{"n_layer": 14, "d_model": 384, "n_experts": 16, "experts_per_token": 2, "moe_layers": [1, 2, 3, 4, 5, 6, 7, 8, 9, 10, 11, 12, 13], "normalize_top_k": true, "balance_loss": 0.00399, "init_std_router": 0.0128, "optimizer": "soap_variant", "lr": 0.00274, "train_tokens": 368100000, "steps": 5617, "dataset": "wikipedia_en"}
Below are experts of layer 11 (counted from 0) of a mixture-of-experts language model. Rows are named router (the router's row for the expert), gate (a neuron's input weights, with its number), up (a neuron's input weights, with its number) and show model dimensions 256-319. Each number is 50 + 12 x the weight over its row's rms, rounded and kept within 0 to 99.
Before each expert's rows: "gets" lists some tokens that make up at least twice as much of what it gets as of all text. This comes from a sample of Wikipedia text that the model never trained on. Tokens count by the router's weight.

# expert 5
gets: "–", " 1", " 2", " 0", " 3", "1"
router:41 57 42 56 36 38 76 59 50 40 44 75 47 76 57 74 69 42 48 62 45 47 48 51 53 51 51 40 56 85 61 53 34 58 66 45 58 61 46 51 48 62 41 44 53 40 54 47 28 63 66 38 65 49 47 58 48 53 32 45 32 59 47 73
gate33:47 27 53 42 51 43 50 47 64 39 61 47 65 19 62 63 56 57 59 42 28 57 54 57 25 54 39 59 79 66 35 53 41 60 39 57 68 54 52 67 34 52 56 31 41 39 43 60 69 61 58 41 70 64 48 55 73 38 53 44 23 60 47 43
up33:55 37 44 36 56 45 51 67 38 30 61 50 44 41 33 42 55 38 64 43 64 55 40 44 56 49 36 53 61 64 57 60 54 48 62 56 24 56 54 52 46 61 57 67 56 63 46 80 35 76 34 68 45 62 34 60 55 50 54 74 56 59 37 42
gate34:24 41 61 68 49 69 56 42 35 57 76 66 41 45 70 23 55 58 51 40 20 45 56 55 58 69 45 28 46 62 57 64 66 62 58 38 53 61 47 71 52 53 69 54 53 35 44 65 61 42 41 45 24 58 44 38 53 56 41 48 53 43 68 27
up34:39 52 41 34 63 48 56 34 52 40 60 46 55 24 68 34 40 68 60 60 45 59 52 51 51 42 47 66 50 69 59 43 54 59 61 38 55 48 41 71 46 35 64 52 40 45 38 46 44 47 48 59 56 63 57 40 77 56 51 49 50 46 69 59
gate35:54 45 41 47 66 32 52 44 61 66 38 74 55 60 65 16 56 32 46 45 57 62 34 57 58 43 37 33 50 36 87 61 51 60 42 36 69 38 13 55 43 39 53 55 57 39 66 59 44 53 48 69 42 54 42 73 46 67 61 40 64 42 59 51
up35:72 49 41 56 62 44 35 49 34 53 25 82 27 47 43 44 46 53 63 45 62 42 55 65 34 61 35 76 43 56 76 63 60 55 65 43 50 61 53 79 45 58 66 48 47 67 46 31 53 51 63 30 57 44 47 56 59 44 53 45 47 42 33 40
gate36:46 60 44 56 69 48 39 64 57 56 40 57 57 46 58 43 48 68 24 75 57 49 43 56 61 33 50 78 61 69 35 49 28 55 61 83 42 31 47 54 63 62 56 47 58 49 43 53 58 27 43 43 56 36 64 25 45 55 27 42 55 34 69 35
up36:41 33 72 38 59 26 40 36 39 39 63 41 53 82 53 40 34 42 36 38 67 40 58 54 44 18 56 57 46 58 34 42 42 46 69 38 63 55 61 40 47 29 35 53 51 60 55 56 43 48 62 31 52 43 57 31 54 78 42 33 41 42 62 68
gate37:73 43 29 46 65 63 56 57 29 44 58 65 63 35 45 53 30 43 50 55 36 63 50 51 52 45 60 58 56 57 51 35 43 72 46 39 19 64 69 47 58 38 37 27 59 62 53 41 44 43 54 58 42 60 42 47 48 63 63 40 68 40 53 36
up37:60 36 55 39 37 55 48 55 53 67 42 48 43 51 63 51 49 69 57 39 49 44 50 22 46 49 52 70 40 31 34 61 73 51 51 46 54 49 36 51 28 57 70 55 61 31 49 55 59 35 33 56 40 64 64 37 46 35 23 68 54 47 51 41
gate38:73 40 72 43 42 64 63 56 59 50 39 56 53 47 44 43 33 26 44 48 43 61 42 48 60 44 56 42 57 60 53 52 48 62 55 59 49 44 57 73 47 42 51 42 63 62 32 22 49 57 44 35 54 53 57 48 57 58 44 40 24 52 71 50
up38:82 52 41 43 40 36 47 58 48 64 41 54 30 64 57 36 50 75 44 56 54 45 44 54 51 54 48 56 38 36 45 48 62 40 41 17 66 46 67 43 61 33 61 54 47 48 66 48 34 36 42 57 39 45 65 43 55 31 73 47 53 50 46 56

# expert 8
gets: " (", "-", " ", "/", "N", "("
router:36 26 77 51 62 67 38 40 50 45 64 35 52 45 50 40 55 53 46 45 47 58 55 49 21 50 54 56 44 38 55 47 50 42 47 44 43 24 77 41 36 50 57 43 31 50 49 54 68 50 44 50 47 71 80 58 34 70 35 57 81 48 43 55
gate0:38 38 56 41 68 45 64 56 57 46 72 42 59 34 29 52 54 54 44 35 36 36 43 38 66 26 70 48 69 78 48 45 52 45 51 49 52 32 55 31 56 47 69 11 53 51 64 39 47 57 74 47 49 56 64 52 43 48 42 43 59 42 47 75
up0:61 71 25 36 56 67 44 44 24 75 60 56 58 57 57 47 68 57 51 48 58 46 52 35 34 48 31 52 50 73 45 42 55 65 39 72 51 60 44 57 53 41 41 61 46 52 64 62 59 40 60 54 62 51 70 31 73 46 38 33 36 51 13 23
gate1:40 47 48 51 73 57 45 51 49 47 57 39 57 74 27 45 58 61 67 38 41 60 35 35 67 57 47 60 75 68 36 35 55 66 67 66 51 49 52 68 49 27 51 65 51 52 72 35 48 51 55 28 54 53 64 46 61 42 35 29 39 49 47 38
up1:51 41 70 44 35 62 53 56 55 37 60 52 63 43 62 64 52 61 39 55 65 49 40 28 74 55 62 47 32 23 49 64 47 60 69 58 50 64 40 36 42 54 42 30 54 53 57 29 44 36 49 60 53 67 48 50 47 63 43 43 67 64 34 70
gate2:41 47 48 47 33 43 63 33 62 46 63 63 58 67 41 27 52 44 33 54 31 51 32 47 48 90 77 56 46 61 54 52 55 34 37 66 43 60 41 15 45 83 51 53 48 60 68 49 74 66 53 35 49 36 48 52 55 61 41 70 51 40 48 35
up2:67 52 53 55 66 44 54 55 26 35 70 50 50 54 39 40 56 44 62 59 51 54 45 30 75 48 50 43 53 59 50 72 44 41 21 55 70 54 44 52 71 44 61 63 51 41 28 50 48 57 28 68 42 37 67 46 64 43 67 39 54 25 62 55
gate3:59 39 70 24 48 73 53 22 34 61 74 53 57 44 51 45 55 28 32 47 59 73 56 43 56 70 59 39 59 66 73 34 55 36 51 36 50 32 47 49 58 59 53 49 52 28 38 54 58 47 49 53 46 47 61 48 27 55 49 67 68 53 65 43
up3:48 39 70 39 52 65 51 52 50 65 61 56 50 65 70 64 47 47 59 57 70 57 31 47 37 53 44 58 48 35 51 44 47 40 40 59 64 59 70 48 59 44 69 61 66 47 49 58 48 51 38 59 68 61 21 79 50 50 53 53 56 56 43 58
gate4:42 53 53 40 52 41 56 58 59 44 22 66 53 47 41 38 35 47 39 43 67 49 64 57 66 51 83 40 54 54 40 44 64 47 48 49 40 50 44 67 38 62 64 75 44 47 40 26 45 60 53 40 39 63 64 42 53 31 47 39 58 47 43 76
up4:57 58 45 33 38 66 44 55 54 36 57 45 33 44 49 44 47 72 43 55 46 61 52 40 65 47 32 67 47 48 53 63 46 52 87 49 38 48 40 37 46 28 54 35 50 28 34 33 47 44 52 64 63 32 61 22 67 65 54 51 56 37 70 62
gate5:58 43 65 61 56 51 37 46 48 31 41 28 45 61 55 47 69 25 72 31 51 41 41 56 37 48 38 61 20 37 39 57 45 42 65 44 59 50 68 28 61 35 62 58 33 51 51 67 70 68 46 75 55 61 60 49 35 24 50 52 58 40 45 23
up5:68 33 32 68 48 55 47 42 39 51 51 36 60 56 37 54 59 60 43 57 40 48 48 65 21 48 43 27 71 55 57 50 51 65 48 53 73 79 52 57 49 43 40 51 68 64 41 50 46 61 49 55 59 52 58 37 71 56 56 32 59 33 63 55

# expert 14
gets: "|", ")", " March", " November", " August", " September"
router:62 61 49 45 56 50 60 64 68 43 40 48 43 52 55 52 44 68 56 49 54 62 79 64 54 55 56 54 57 60 53 52 66 47 45 57 59 59 50 65 55 51 63 31 39 50 48 33 62 36 72 40 45 62 54 33 54 40 42 44 51 51 50 32
gate0:45 40 61 21 70 62 38 54 41 39 66 49 45 40 54 40 55 63 68 49 59 45 56 49 67 69 60 63 35 82 46 52 65 39 49 48 51 33 32 64 46 52 47 48 25 47 43 37 71 58 46 57 47 42 43 60 50 64 51 41 69 59 69 59
up0:43 52 55 35 40 65 50 55 60 59 60 46 57 45 66 59 38 61 56 51 47 38 63 45 32 37 44 60 28 51 41 67 71 40 52 54 38 25 49 43 56 54 46 49 51 40 39 50 49 65 32 42 41 66 47 57 42 53 68 33 47 38 64 42
gate1:49 47 32 54 47 37 43 46 51 47 27 44 60 56 56 53 48 66 61 21 52 24 30 63 41 62 60 62 57 60 66 49 49 33 49 41 63 39 63 58 45 55 63 63 57 39 33 50 37 52 57 45 49 36 46 30 61 39 46 37 72 41 43 54
up1:37 67 53 36 58 41 60 61 46 53 43 67 57 50 49 46 58 52 36 51 46 23 39 58 32 33 39 41 60 45 36 67 59 53 29 46 47 47 41 44 52 73 55 57 46 52 38 33 44 39 38 40 66 46 47 70 19 40 47 57 46 42 28 57
gate2:30 39 28 37 38 50 40 41 54 29 40 43 44 34 62 63 70 47 42 27 45 37 53 69 49 50 44 36 51 46 73 43 47 37 72 56 59 36 49 43 36 59 67 55 42 43 58 41 46 55 80 62 46 45 41 21 43 51 35 45 60 38 71 41
up2:37 69 44 35 43 47 44 64 50 46 38 59 48 36 50 39 56 33 44 39 29 58 46 55 48 56 38 33 57 55 42 49 40 42 19 79 39 70 28 64 41 48 71 58 33 39 40 71 84 61 53 50 67 67 37 38 51 52 52 61 53 45 51 53
gate3:39 52 51 67 49 50 66 42 45 64 39 63 35 34 46 53 74 50 57 49 50 43 54 88 52 38 52 22 34 54 31 55 62 61 72 45 67 38 78 57 47 54 41 44 38 32 43 44 47 55 68 49 34 51 68 52 46 52 24 60 52 38 67 42
up3:83 56 40 37 84 55 31 44 53 57 50 55 59 45 49 54 60 71 64 48 49 54 61 52 51 55 55 54 54 48 49 47 48 61 44 49 40 45 46 58 29 54 65 60 53 57 41 34 36 34 53 57 30 62 42 70 47 41 42 45 55 32 58 57
gate4:55 42 22 53 39 36 49 55 31 39 53 70 58 50 38 50 54 34 28 34 55 58 63 64 50 66 43 36 52 44 49 62 39 72 57 55 42 63 37 51 52 35 49 48 42 32 59 58 61 21 45 59 52 47 66 42 47 34 75 37 64 52 68 32
up4:57 65 40 38 48 40 73 49 61 49 59 57 45 37 51 34 47 52 46 48 81 47 45 51 64 55 58 53 54 52 40 49 33 64 56 42 67 54 35 66 45 53 41 51 29 38 54 17 53 61 42 41 51 60 50 54 33 40 42 37 42 55 44 46
gate5:77 36 21 68 35 34 42 37 24 49 40 47 43 54 28 55 30 54 37 42 52 34 34 52 74 47 44 52 34 50 44 68 47 44 50 56 64 36 26 34 51 42 72 41 36 72 41 47 45 35 47 62 51 45 58 63 64 55 46 62 33 69 62 69
up5:65 70 59 54 39 39 52 45 39 33 63 66 64 49 45 48 44 47 42 50 26 44 66 42 59 42 45 61 51 39 43 58 61 56 53 44 50 50 47 52 71 57 55 46 21 39 41 40 35 35 53 57 45 44 28 59 46 39 37 61 37 35 64 41

# expert 6
gets: ".", "\n", "==", " \"", "===", ")."
router:49 52 43 53 59 67 66 45 45 45 43 56 49 56 46 38 60 27 67 54 61 38 25 46 62 51 74 54 55 50 48 28 51 60 26 70 59 60 67 61 50 42 45 40 61 38 61 81 60 75 36 76 29 62 51 51 22 45 48 43 57 60 42 37
gate33:51 23 28 57 46 37 69 58 61 56 52 47 49 31 63 61 38 59 54 65 30 40 36 48 60 44 40 65 31 55 38 40 46 58 44 50 51 52 65 58 45 38 68 53 65 36 48 64 64 40 51 57 36 51 63 41 31 57 45 55 42 30 51 49
up33:39 59 61 71 14 51 56 79 55 55 56 42 44 51 62 36 47 60 46 46 38 45 54 65 58 41 48 40 50 64 32 43 49 56 22 50 58 55 60 37 71 33 37 46 43 70 61 34 59 58 79 63 59 35 30 64 42 56 55 29 54 57 40 43
gate34:62 69 42 47 63 59 50 30 62 43 54 39 65 53 74 63 37 41 46 61 64 49 37 35 64 33 39 51 47 58 58 23 53 34 35 67 53 44 44 27 48 61 50 57 51 39 42 67 68 44 33 52 57 52 52 37 37 57 41 58 48 45 44 49
up34:39 57 39 68 48 64 55 75 28 40 55 50 49 47 45 31 64 15 51 59 59 45 48 54 29 35 70 65 52 49 48 36 50 76 46 31 68 28 53 48 46 41 59 58 53 63 44 47 48 53 42 43 41 64 47 37 49 42 60 44 66 47 41 63
gate35:53 39 57 49 55 61 39 57 60 39 27 31 33 47 47 39 52 42 46 54 41 59 54 68 44 50 48 61 44 42 48 25 37 36 58 58 39 44 49 58 33 25 73 52 44 37 29 47 56 66 48 31 71 44 33 45 57 46 36 53 65 26 52 36
up35:49 83 45 39 56 67 38 29 36 47 49 44 47 45 58 60 47 37 37 68 36 66 55 23 31 53 60 64 41 44 34 54 45 56 41 35 33 55 63 81 63 44 24 56 28 42 55 56 50 49 49 26 57 62 48 41 57 53 47 54 38 61 46 61
gate36:48 32 44 49 46 61 49 68 53 31 47 40 34 51 59 61 52 43 42 51 73 55 55 72 44 57 80 66 46 44 50 47 52 48 64 37 41 75 54 44 48 47 43 51 58 52 43 62 62 64 52 54 33 43 44 49 54 51 56 52 26 73 46 33
up36:31 24 51 16 46 48 27 48 50 27 41 37 68 56 54 53 69 26 56 49 77 44 47 47 40 62 49 38 62 57 72 54 59 40 45 45 52 63 65 50 61 32 58 50 65 34 22 68 43 51 39 60 29 44 49 28 49 54 58 60 50 54 57 54
gate37:48 42 43 58 46 50 53 47 43 40 39 43 41 48 42 52 54 70 46 35 42 40 52 67 60 24 64 70 37 56 57 25 44 56 54 62 53 47 71 37 43 50 61 63 43 47 61 63 38 61 67 40 50 59 52 48 58 56 31 61 67 68 51 34
up37:57 30 38 45 28 41 41 74 39 34 51 53 43 40 55 43 66 44 65 34 46 45 40 62 49 24 53 56 46 73 49 52 52 40 48 33 54 51 57 57 68 46 27 75 57 35 60 38 58 26 50 68 39 26 39 46 56 44 50 59 76 68 52 42
gate38:57 39 43 65 62 59 60 47 49 43 40 50 31 46 53 55 53 20 38 34 21 59 52 51 57 56 40 47 04 70 35 54 52 52 36 59 48 45 45 31 53 52 47 40 45 58 46 39 47 76 51 62 65 44 53 69 36 42 64 54 53 34 67 41
up38:38 44 20 77 53 29 31 53 52 31 36 31 59 59 37 70 41 57 66 56 39 50 54 66 47 49 47 47 41 41 43 23 36 51 62 60 67 39 51 48 66 36 55 63 64 48 46 65 64 36 37 53 46 44 47 34 47 41 68 65 69 55 47 55

# expert 2
gets: " a", " the", " was", " is", " his", " an"
router:38 58 57 35 67 53 71 50 50 30 45 59 43 53 35 71 57 39 40 55 50 57 64 53 44 45 34 49 57 25 57 65 29 46 67 58 40 34 44 56 41 75 45 55 40 34 30 42 34 38 45 62 64 59 31 57 48 48 41 63 34 40 49 56
gate0:47 46 35 35 56 37 41 55 41 49 57 56 48 30 52 43 53 29 34 53 70 49 52 49 49 69 37 43 63 26 34 38 47 48 80 45 62 53 47 49 26 44 50 43 39 43 58 44 38 63 50 57 62 53 47 62 47 37 43 39 35 51 81 60
up0:41 33 45 57 42 45 49 49 66 41 70 49 46 68 63 59 52 27 25 57 73 45 52 63 37 65 81 76 63 57 44 59 42 68 76 36 48 42 36 37 36 61 73 58 29 37 49 49 52 51 55 48 62 87 51 45 55 61 48 38 55 35 74 51
gate1:50 57 52 56 63 45 71 54 50 25 44 38 46 47 37 37 46 47 50 28 57 46 40 41 55 46 54 37 42 56 43 48 42 51 47 48 65 49 30 51 58 46 45 64 57 30 64 40 37 54 53 36 72 60 44 37 56 68 64 66 69 61 66 56
up1:45 49 39 66 66 60 58 62 54 47 73 58 64 65 37 38 57 47 57 69 67 55 44 63 42 47 58 35 52 28 49 31 64 53 40 65 52 46 37 81 67 57 56 71 35 54 65 39 37 30 38 52 45 39 26 29 33 55 58 55 63 39 51 55
gate2:45 62 66 43 51 39 47 46 45 55 59 53 48 46 56 54 48 49 59 28 41 47 58 46 50 61 43 29 48 38 35 50 37 64 46 54 54 50 39 63 57 37 54 26 57 51 26 51 47 51 41 65 43 43 37 33 53 60 49 40 66 63 50 70
up2:50 76 05 66 32 60 49 64 45 56 47 63 49 79 49 58 38 63 41 36 43 47 40 74 56 35 58 61 43 40 46 55 59 29 60 55 46 59 66 46 50 57 30 58 80 53 56 56 41 28 51 55 44 55 56 39 24 59 62 44 66 50 64 53
gate3:63 53 41 38 73 78 56 43 50 50 62 58 51 40 53 62 56 45 63 52 62 49 57 70 54 45 62 52 43 55 44 31 39 37 49 58 39 59 45 54 47 43 64 34 45 42 41 59 30 41 44 39 48 54 35 60 64 66 58 72 44 54 72 47
up3:47 48 65 38 59 59 66 49 40 47 36 76 33 75 46 68 74 40 35 51 69 60 50 48 36 42 35 64 56 52 61 76 37 54 56 57 43 42 72 38 45 37 43 55 64 27 59 46 55 41 56 28 47 53 52 56 56 63 37 41 48 36 58 36
gate4:59 54 66 37 36 43 45 80 38 48 41 70 61 56 51 53 55 49 56 55 64 52 39 55 53 86 44 29 37 41 49 65 46 44 23 38 58 40 32 59 56 61 53 48 53 54 66 40 43 43 62 35 29 70 38 66 63 23 44 79 56 40 38 64
up4:63 39 41 51 48 48 28 40 54 43 52 50 42 57 41 29 55 42 55 48 69 63 64 61 57 38 32 70 62 72 56 52 64 57 51 26 51 48 52 32 50 35 41 52 49 33 60 50 34 53 35 48 46 57 63 53 53 45 38 37 45 31 47 52
gate5:53 50 27 68 50 81 61 31 19 47 49 46 59 45 42 55 50 58 68 34 52 56 49 40 39 37 55 59 47 34 60 46 48 68 44 59 53 45 63 60 56 79 43 68 59 42 47 39 50 75 44 69 46 39 46 46 53 60 61 35 46 57 49 59
up5:38 57 73 55 39 37 39 44 53 40 35 61 57 42 41 43 48 43 34 64 61 47 42 60 62 56 56 39 51 44 45 32 68 66 47 31 45 59 57 39 57 42 63 58 48 57 56 54 48 17 70 48 60 54 59 57 55 51 59 62 51 62 34 66

# expert 15
gets: " the", " of", " in", " to", " for", " on"
router:51 38 54 37 41 54 35 22 37 47 49 52 40 32 24 44 54 56 44 59 63 42 69 50 32 51 54 36 45 55 58 43 33 54 41 44 43 45 31 54 52 42 62 49 44 40 46 44 69 39 62 44 42 29 65 48 50 47 69 34 63 61 50 46
gate0:61 48 50 67 71 66 63 53 46 44 48 59 52 29 64 53 55 36 75 38 46 49 70 48 32 36 26 53 70 37 57 50 42 62 62 60 43 53 36 58 56 66 44 55 53 67 50 40 53 51 46 84 28 44 64 50 53 46 41 46 38 41 38 45
up0:45 42 57 39 46 49 50 43 40 70 66 53 08 36 35 50 36 69 45 52 65 59 68 40 25 68 57 61 49 57 62 46 41 31 29 47 44 58 56 65 61 58 57 50 49 46 35 62 41 46 40 40 55 48 39 59 52 49 32 50 50 39 44 56
gate1:49 49 62 46 52 50 60 66 49 44 55 65 37 41 64 51 61 53 50 57 35 56 65 43 49 51 31 62 48 56 42 61 28 42 33 44 40 43 59 38 57 63 56 71 61 45 67 44 50 36 52 73 62 65 45 41 53 55 66 76 48 50 46 45
up1:68 44 72 57 39 52 64 15 49 61 35 62 69 49 40 61 58 36 49 40 45 44 51 33 39 64 69 50 32 59 42 59 63 68 58 54 52 49 34 63 28 57 48 63 44 64 49 23 39 41 49 49 58 51 44 64 52 53 62 72 70 38 67 64
gate2:59 69 42 48 59 70 45 46 37 48 55 40 61 63 75 57 44 42 42 46 40 60 38 56 51 59 49 52 45 48 46 59 54 46 36 63 10 44 73 61 29 49 48 49 65 49 51 48 46 39 64 34 58 44 36 60 57 65 47 55 56 56 55 62
up2:60 28 53 37 52 47 49 47 68 45 48 51 75 38 61 47 47 52 55 48 44 64 48 27 48 40 46 45 55 55 44 46 68 49 60 59 74 57 52 47 31 49 50 63 61 61 50 41 33 75 43 45 58 61 53 60 44 52 30 61 52 66 43 47
gate3:39 20 33 45 57 61 62 70 49 62 33 30 49 27 30 61 59 61 42 48 45 33 74 33 34 69 41 55 26 52 82 59 58 39 47 40 64 49 45 62 43 42 42 67 72 49 55 28 54 57 45 76 49 39 52 59 53 70 37 43 43 66 57 54
up3:55 43 36 56 60 25 58 58 39 39 42 57 41 64 47 54 53 47 45 31 54 55 54 46 53 66 50 52 60 69 48 39 47 52 59 39 67 41 54 38 52 50 56 63 41 49 57 39 61 69 77 42 61 37 41 63 56 45 48 34 74 53 53 38
gate4:47 29 47 49 60 64 67 37 43 40 51 45 37 58 58 52 50 44 64 27 29 41 35 55 50 45 50 45 58 39 45 67 36 57 39 50 76 46 46 39 60 55 52 31 45 53 47 55 47 58 65 50 63 36 31 64 45 52 67 43 36 41 36 56
up4:34 46 55 51 46 61 67 57 25 41 42 47 55 68 39 40 44 73 25 39 53 49 72 53 56 48 35 53 66 63 49 62 64 53 46 30 45 24 55 64 40 53 51 30 35 54 51 66 60 82 35 50 62 65 31 50 60 49 38 67 22 43 60 70
gate5:30 28 55 52 53 56 38 47 45 45 55 70 60 73 62 40 64 47 44 60 29 42 54 66 56 46 66 67 67 49 52 64 36 57 58 32 54 55 41 46 25 34 57 41 59 68 57 47 44 52 76 26 48 58 33 41 47 45 57 42 20 54 52 28
up5:55 55 51 69 51 41 45 44 45 63 47 47 48 44 40 40 49 38 75 42 28 41 50 70 59 41 64 49 28 46 40 55 42 30 54 73 45 66 69 49 54 43 45 60 56 62 60 62 51 67 49 57 44 50 59 58 52 50 66 41 52 66 58 63

# expert 0
gets: " |", "\n", "-", " ", ")", ":"
router:59 64 38 64 42 53 41 66 71 64 66 38 57 25 56 62 47 46 41 34 57 46 42 45 78 45 38 47 46 37 53 38 46 60 66 58 25 62 57 39 55 53 39 44 50 55 34 53 35 45 32 26 59 20 51 38 47 47 64 48 70 38 61 57
gate33:64 64 59 59 36 51 68 50 45 46 49 27 57 51 49 57 53 48 69 54 43 71 47 63 51 40 73 61 41 73 68 54 32 69 43 51 50 46 59 45 57 39 57 48 56 52 33 41 30 73 50 45 69 44 52 52 59 35 55 69 52 20 62 49
up33:53 50 63 44 40 59 62 56 42 53 56 51 45 65 48 51 19 58 61 49 53 47 58 36 28 51 33 49 34 46 39 57 57 39 38 26 44 59 37 58 55 51 40 47 51 48 48 81 31 40 56 52 62 47 50 38 49 53 51 45 44 52 55 45
gate34:33 31 61 54 40 61 35 40 53 40 53 42 57 46 33 68 41 62 63 52 68 46 49 68 41 57 54 53 67 51 45 52 55 35 54 49 23 32 49 39 31 48 60 45 48 51 54 55 55 58 56 44 47 56 55 48 61 34 41 54 69 37 54 47
up34:64 43 42 48 52 40 46 63 47 51 43 69 48 72 65 27 55 51 37 39 49 57 48 52 57 55 29 72 60 44 37 35 45 44 53 62 40 59 36 54 41 46 68 56 64 64 62 57 53 43 60 48 53 51 41 46 44 53 29 64 59 45 23 56
gate35:41 53 56 43 38 49 47 46 38 75 70 55 64 58 59 47 74 51 43 49 32 47 57 29 65 61 52 56 24 54 49 31 45 56 51 40 62 32 39 33 54 31 48 54 50 55 43 39 70 53 56 46 32 41 56 57 50 39 30 51 43 54 55 43
up35:40 46 43 60 65 48 48 48 52 56 69 31 19 42 51 56 37 40 52 62 39 47 43 49 56 67 55 49 43 27 51 46 27 39 51 47 42 50 22 64 49 47 40 62 43 51 72 63 51 42 66 59 62 71 57 39 58 64 53 59 54 54 30 33
gate36:68 77 54 43 62 46 58 58 18 47 63 45 31 64 54 45 67 37 49 47 51 48 50 54 46 40 44 76 43 46 62 52 62 26 49 60 45 29 59 39 51 44 35 36 46 56 56 65 27 51 50 38 58 34 53 58 47 80 36 43 45 51 55 53
up36:57 63 58 60 32 53 68 43 50 69 55 57 65 41 42 61 55 65 47 59 54 74 69 51 50 56 60 56 56 76 69 56 54 33 30 44 65 38 51 47 56 60 51 57 46 43 48 37 37 48 50 32 54 60 52 51 45 41 42 46 37 53 46 58
gate37:62 58 53 46 52 18 53 38 52 61 50 46 51 56 28 69 54 37 64 41 58 50 50 43 75 50 63 53 67 53 34 47 60 55 24 40 54 28 61 45 57 33 39 45 62 53 62 31 34 49 52 62 48 37 44 54 39 48 52 48 46 46 66 64
up37:75 49 65 33 47 50 65 49 43 56 20 69 58 60 46 70 45 25 71 59 54 62 65 51 48 61 71 46 72 66 54 58 47 51 44 46 46 50 59 33 67 68 47 69 60 56 41 30 26 36 39 60 40 42 29 40 41 60 39 48 54 46 58 49
gate38:58 50 41 73 44 53 53 49 48 38 38 25 67 45 54 61 31 41 56 35 75 41 33 52 59 45 46 38 49 27 25 38 49 58 38 55 31 61 16 41 44 59 52 75 49 32 52 59 47 56 56 43 43 60 40 62 53 47 62 44 51 63 59 46
up38:69 77 65 31 62 30 41 54 48 63 33 37 32 55 35 65 44 74 39 51 40 55 48 68 59 50 39 46 70 54 48 52 31 41 46 54 42 60 46 37 40 51 59 38 50 48 32 64 30 68 29 42 40 65 55 51 36 46 48 36 61 57 42 65

# expert 9
gets: ",", " and", " |", ";", " as", "-"
router:42 53 54 67 53 43 64 54 50 74 47 34 56 44 54 47 31 56 48 22 36 69 53 32 44 35 49 76 51 45 44 55 67 34 53 48 46 45 49 45 80 56 37 45 54 56 60 47 55 47 56 57 55 40 53 65 28 27 37 46 35 39 44 46
gate0:41 87 58 52 50 70 51 83 46 48 21 38 34 53 70 42 40 48 45 54 43 53 41 47 63 26 65 49 52 48 47 50 46 37 38 56 48 46 68 44 47 60 37 52 48 58 61 39 44 40 63 49 36 47 46 46 48 52 59 59 36 47 31 27
up0:45 51 54 56 67 57 60 44 38 51 53 46 43 59 24 39 34 65 57 52 77 51 55 49 74 42 31 62 54 69 46 44 37 39 46 58 62 36 32 44 47 52 44 45 45 42 26 61 61 26 65 55 28 40 42 45 62 61 55 69 30 37 51 45
gate1:39 47 60 57 25 52 21 61 35 54 61 46 30 44 52 60 48 53 54 50 50 57 44 72 44 44 47 51 40 58 43 40 45 45 40 54 42 42 57 58 68 72 69 46 73 59 69 45 55 39 45 56 54 39 34 30 39 59 42 47 69 61 44 35
up1:62 46 72 48 37 30 39 42 46 54 63 69 60 57 44 47 48 45 55 64 47 40 42 51 32 42 49 38 66 44 54 51 23 45 53 25 38 37 18 40 29 39 62 37 34 53 50 54 42 66 47 67 44 43 56 58 45 69 54 17 72 37 41 33
gate2:38 43 55 76 55 71 59 39 54 56 63 59 40 36 25 47 39 53 50 39 32 58 67 43 45 49 67 65 37 61 40 50 47 61 50 40 62 40 49 55 49 46 39 41 61 37 18 55 42 53 59 47 55 53 48 51 32 27 80 37 38 54 31 22
up2:75 55 47 47 36 44 60 38 51 44 38 50 49 63 62 40 48 59 39 56 45 32 48 45 32 58 35 42 29 45 34 32 54 52 64 44 62 59 48 20 49 49 42 42 41 49 45 53 41 44 45 43 47 48 42 44 55 66 45 28 41 85 66 52
gate3:49 42 50 41 35 73 31 43 72 49 36 63 38 33 44 44 35 52 57 65 39 49 31 47 66 36 65 57 56 64 46 50 63 50 55 58 56 77 50 43 58 51 60 37 56 50 56 57 65 33 62 57 62 52 51 64 69 58 60 34 49 69 66 54
up3:52 53 43 70 47 33 48 49 38 34 55 36 62 40 55 45 46 62 36 49 55 44 59 75 55 28 40 65 69 75 52 61 57 49 35 37 53 59 49 59 47 42 62 36 50 34 68 68 54 51 76 58 64 38 42 59 69 63 55 50 47 38 56 50
gate4:40 51 56 70 47 47 45 52 53 44 67 52 34 64 36 54 42 49 51 24 49 59 51 36 73 40 53 39 54 59 48 50 49 52 41 27 40 70 43 67 65 35 55 52 41 59 48 65 42 53 38 61 43 71 59 32 46 60 38 39 55 54 34 36
up4:32 62 56 49 57 41 35 42 50 41 40 77 46 50 52 45 54 44 38 57 51 42 55 45 40 44 38 55 43 12 59 49 43 68 29 50 44 42 71 69 89 46 71 67 56 36 24 51 40 40 42 59 67 56 27 51 37 32 62 48 46 44 49 48
gate5:49 63 39 54 65 58 63 51 69 41 33 37 41 64 67 46 49 44 44 60 49 61 48 75 55 59 55 48 56 44 36 74 45 54 50 45 52 36 54 53 26 35 64 48 47 58 54 63 50 54 48 23 71 49 52 37 64 34 35 60 58 45 61 42
up5:45 55 63 44 45 60 58 68 43 70 49 41 31 39 68 61 55 47 62 64 33 46 54 43 33 54 48 64 55 52 48 52 45 38 42 67 43 57 62 34 40 28 68 18 54 55 57 70 29 50 32 51 48 48 30 48 63 29 64 55 38 43 56 42